Weights of a small mixture-of-experts language model, trained from scratch on English Wikipedia: vocabulary 4096, 8828 steps.
Below are experts of layer 4 (counted from 0) of a mixture-of-experts language model. Rows are named router (the router's row for the expert) and show model dimensions 40-79. Each number is 50 + 10 x the weight over its row's rms, rounded and kept within 0 to 99.
Before each expert's rows: "mostly gets" lists some tokens that are sent to it at least half of the time; "raises" lists some tokens whose logits its average output raises strongly, later layers aside. This comes from a sample of Wikipedia text that the model never trained on.

# expert 16
mostly gets: "W", " one", "te", " cl", " War", "ne"
raises: "-", ".", " |", ";", "an", " and"
router:74 52 69 40 49 57 48 47 41 44 56 49 44 33 72 54 46 48 49 34 39 47 54 53 59 54 38 71 53 69 42 51 41 51 67 48 47 61 53 60

# expert 23
mostly gets: " H", " St", " h", " res", " Res", " dis"
raises: "am", "at", "ag", "or", "ands", "um"
router:47 47 76 47 59 56 51 49 52 39 55 56 42 49 49 59 34 52 43 57 36 56 43 55 43 42 43 62 47 78 64 43 52 61 53 45 56 57 61 69

# expert 4
mostly gets: "ä", " Jan", "ić", "š", "ond", " Hon"
raises: ",", "an", "as", "-", ".", "i"
router:50 41 40 53 47 54 54 81 51 63 44 37 48 45 49 30 60 51 52 41 44 64 54 54 45 50 58 59 65 55 54 52 59 61 35 54 56 50 54 65

# expert 14
mostly gets: " She", " form", " Gu", " Reg", " Bar", " reg"
raises: "ing", "a", "at", ".", "ed", "al"
router:42 36 21 51 54 61 47 36 76 29 53 57 68 60 33 55 38 60 45 62 54 50 51 55 50 40 62 45 38 59 33 66 46 57 36 51 40 45 49 50

# expert 22
mostly gets: "ul", "z", " con", " Mar", " oper", " ex"
raises: "-", "at", "o", "i", "ch", "p"
router:38 44 51 59 39 41 58 47 66 38 59 35 68 61 47 57 38 67 44 40 56 46 42 64 56 56 53 52 40 28 60 74 77 42 55 57 66 37 50 53

# expert 11
mostly gets: " out", "ron", " Ma", " La", "ana", " Ind"
raises: ",", "-", ".", " and", " |", " ("
router:46 54 46 47 69 63 38 63 43 40 79 51 46 48 54 41 52 58 70 57 71 52 49 53 42 31 61 53 49 48 44 57 39 62 65 50 47 56 31 58

# expert 8
mostly gets: " B", " J", "end", "J", " j", "app"
raises: ".", "a", "ol", "et", "ed"
router:57 61 52 54 56 55 40 46 51 61 52 52 47 63 28 57 43 35 51 46 48 54 53 51 53 51 49 33 44 54 70 39 52 50 45 46 42 37 51 45

# expert 18
mostly gets: "ra", " work", " Sp", " Sl", " design", " rel"
raises: "ar", "at", "s", "i", "an", "a"
router:34 35 58 60 75 43 59 53 59 32 48 46 40 67 46 39 50 25 51 41 45 53 55 30 58 49 54 56 42 52 42 53 59 59 57 45 44 59 35 44

# expert 19
mostly gets: " up", "iss", " we", " All", " Total", " Be"
raises: ",", "-", " in", ".", " and", "a"
router:59 47 37 47 48 55 56 51 54 31 33 48 59 54 23 43 53 70 32 57 48 54 46 44 50 58 49 50 46 49 29 53 41 56 67 41 45 56 39 63

# expert 0
mostly gets: "k", " Al", " New", " Th", "ad", "ick"
raises: "an", "-", "b", "er", "s", "i"
router:52 68 42 48 41 46 30 52 45 47 27 46 55 49 49 37 55 58 56 55 62 38 45 49 53 50 38 50 45 36 34 58 64 60 54 58 52 51 42 42

# expert 7
mostly gets: "am", "ev", " same", " Me", " conc", " Sam"
raises: ".", ",", "-", "i", "as", "an"
router:45 40 44 47 36 64 64 53 45 55 48 47 51 62 60 56 41 55 39 33 67 69 55 53 52 41 34 28 54 27 33 51 53 54 48 50 42 43 44 55